From a checkpoint of a small mixture-of-experts model trained on Wikipedia: 16 experts in each of 11 layers.
Below are experts of layer 4 (counted from 0) of a mixture-of-experts language model. Rows are named router (the router's row for the expert) and show model dimensions 96-191. Each number is 128 + 24 x the weight over its row's rms, rounded and kept within 0 to 255. Numbers have three digits each.
After each expert's rows: a language model's description of what the expert responds to. This comes from a sample of Wikipedia text that the model never trained on.

# expert 13
router:125116101141106138097105107177086130134111134107134137126117151127118125099132140074134156173109119120183114151140143165124116137150117153168091125098105143127130102150160066144146115108116158103172142111128141152096124102137103101170167108112148118088145091080139167097149175140104133139
It responds to: Personal and place names

# expert 15
router:131139119184120115105101117125155122140122128117135128146088088110116146092102127163139150147134143130133131171148185095146119184115128152114131111112172125169124145143158153070114120154155126179116159153075146116142137135095135127152149134106103136126076124119144182127184116142107117122
It responds to: Codes in tables

# expert 8
router:093123155180097118136118168107165116157122170159143120117109079142139078111117130112148156098131103112104129113127108090144166116130117111120122091106136150144112161126137093130138149123159128109155120163156161075126103165083119086115152100134119114113142128131116082094130131086115109091
It responds to: Lead-sentence frame

# expert 6
router:134102150161154133147155145125128077160127137156170147080089107098165157150133161106170078120128100073053101086143133117188117095148112134119153121094131156139098145141140099139124126156127112099128122131119111109125127141097148131118126143086123176124089146128145153128145159144104096106
It responds to: Infobox field suffixes

# expert 2
router:106161130129138170092101135098152146159110161120154120127127091146131127133108100091147121151158141118121118156127157112148164114139121189133154134121165131154129136132139132093093121171140126136145127132174104122141129166146147095119118118089122105111110142107164080108129090117130129110
It responds to: Table cells, list dates

# expert 11
router:098116142144158135106121147112089158113137095128135142111105109101147132090152107120124091074118095084111124129128130130144055114113132122142130173084107126109134122159129161134137119148102150125116118148154118121133123140102129184092101098077120138114076124093141113111133131133116117138
It responds to: Clause conjunctions

# expert 0
router:135117168123128106126155149094108130140152193151110148134156112117097092110089144161087137112135108121123127080111172130107131130127169127115149124161150086127130113112127132129096116084152144111079166121167170138166121151135138145132075130167107134159136141168114110161106133106157128145
It responds to: Prepositions and articles

# expert 12
router:133112081138138145162133139142142094169158124123158103152118158098109148138098169160122146137121162130127130079108085164125140083095128089104120159146127121092092091149097123144117107099105115124083140144111127111091110084144080196132112084144172124100121117134124143138139142090125095165
It responds to: Verbs and section titles

# expert 14
router:155125120124119152098127146144168118080154162136162113102109139148084142122123098096112106153085130168088091186091120153151136158121094150107144132173130136143087090105121080112137106134168108129170092127122138165123130097148129137130137149114158137142122154144152145129142137136131119118
It responds to: Years and nationalities

# expert 4
router:119122122123137099134148157136128131104159129114147156132091135104187103146148124132182111120110083103152123130129124172145148163113139119140111184116111160097130129126135116131129151160170084085096116161122072127130116126087110126122108152118124133106090169141145125111152130167104140155
It responds to: Table row breaks

# expert 1
router:110175167136153076129124119096110096144142127139105111103096117124103160180109096093133127101125110164128112141139143116118147136117126146098177122118089162126129134156157129111135148133140147123167087148156133141123078132149194103101169124119090167154094138146187140155136134158105124146
It responds to: Infobox and list structure

# expert 7
router:139123142178147116144119155150150114121126123123126153128131157099128079125188096137123097148175160172138152132147127136113097127148120136090140150097084140125104118090123172173140176069111097091104106131083143160127135126138105085132138152136100122130127132134111118126132112129148149138
It responds to: Mid-word fragments

# expert 9
router:143133117119156128139120141141141129152133081141128106137165149153105100148130103136092160098130151162140160112134141106078123145112139142116143131129158130157107175096131148087133136129114113183069126128124141113169155154120150172131103110147116109138162122149132137165139082097149140113
It responds to: Table pipes, sentence periods

# expert 5
router:126095083091116115160164075166113116063142115104097121139172183122117159132115132154157136164097127111143113124155127160134096131125139099148100132132112144091150122128087157160134113120077141133158113080100140176104184146125080167137167139162147153116128119114120150150114145143147105143
It responds to: Common nouns and modifiers

# expert 3
router:152163145089141085128140135158141173111140086141123150099159130130128152136158135170096100122100129102101155105143119127177149097114078088115110078133141136128169133110078152096149136136096106128104154132122106100135097105113156164104101165155142119131153171140137078090108084152150155087
It responds to: Common function words

# expert 10
router:143131131123118148088119143095119127113102133095081074158118122161145131114109145128170108098136126102155100157150120086102118103150131107152111129124091111114151178164176165148152129134175143116143127124138122127161112116133141110131082154119129140163135070129082092141128141139114103131
It responds to: Name-start fragments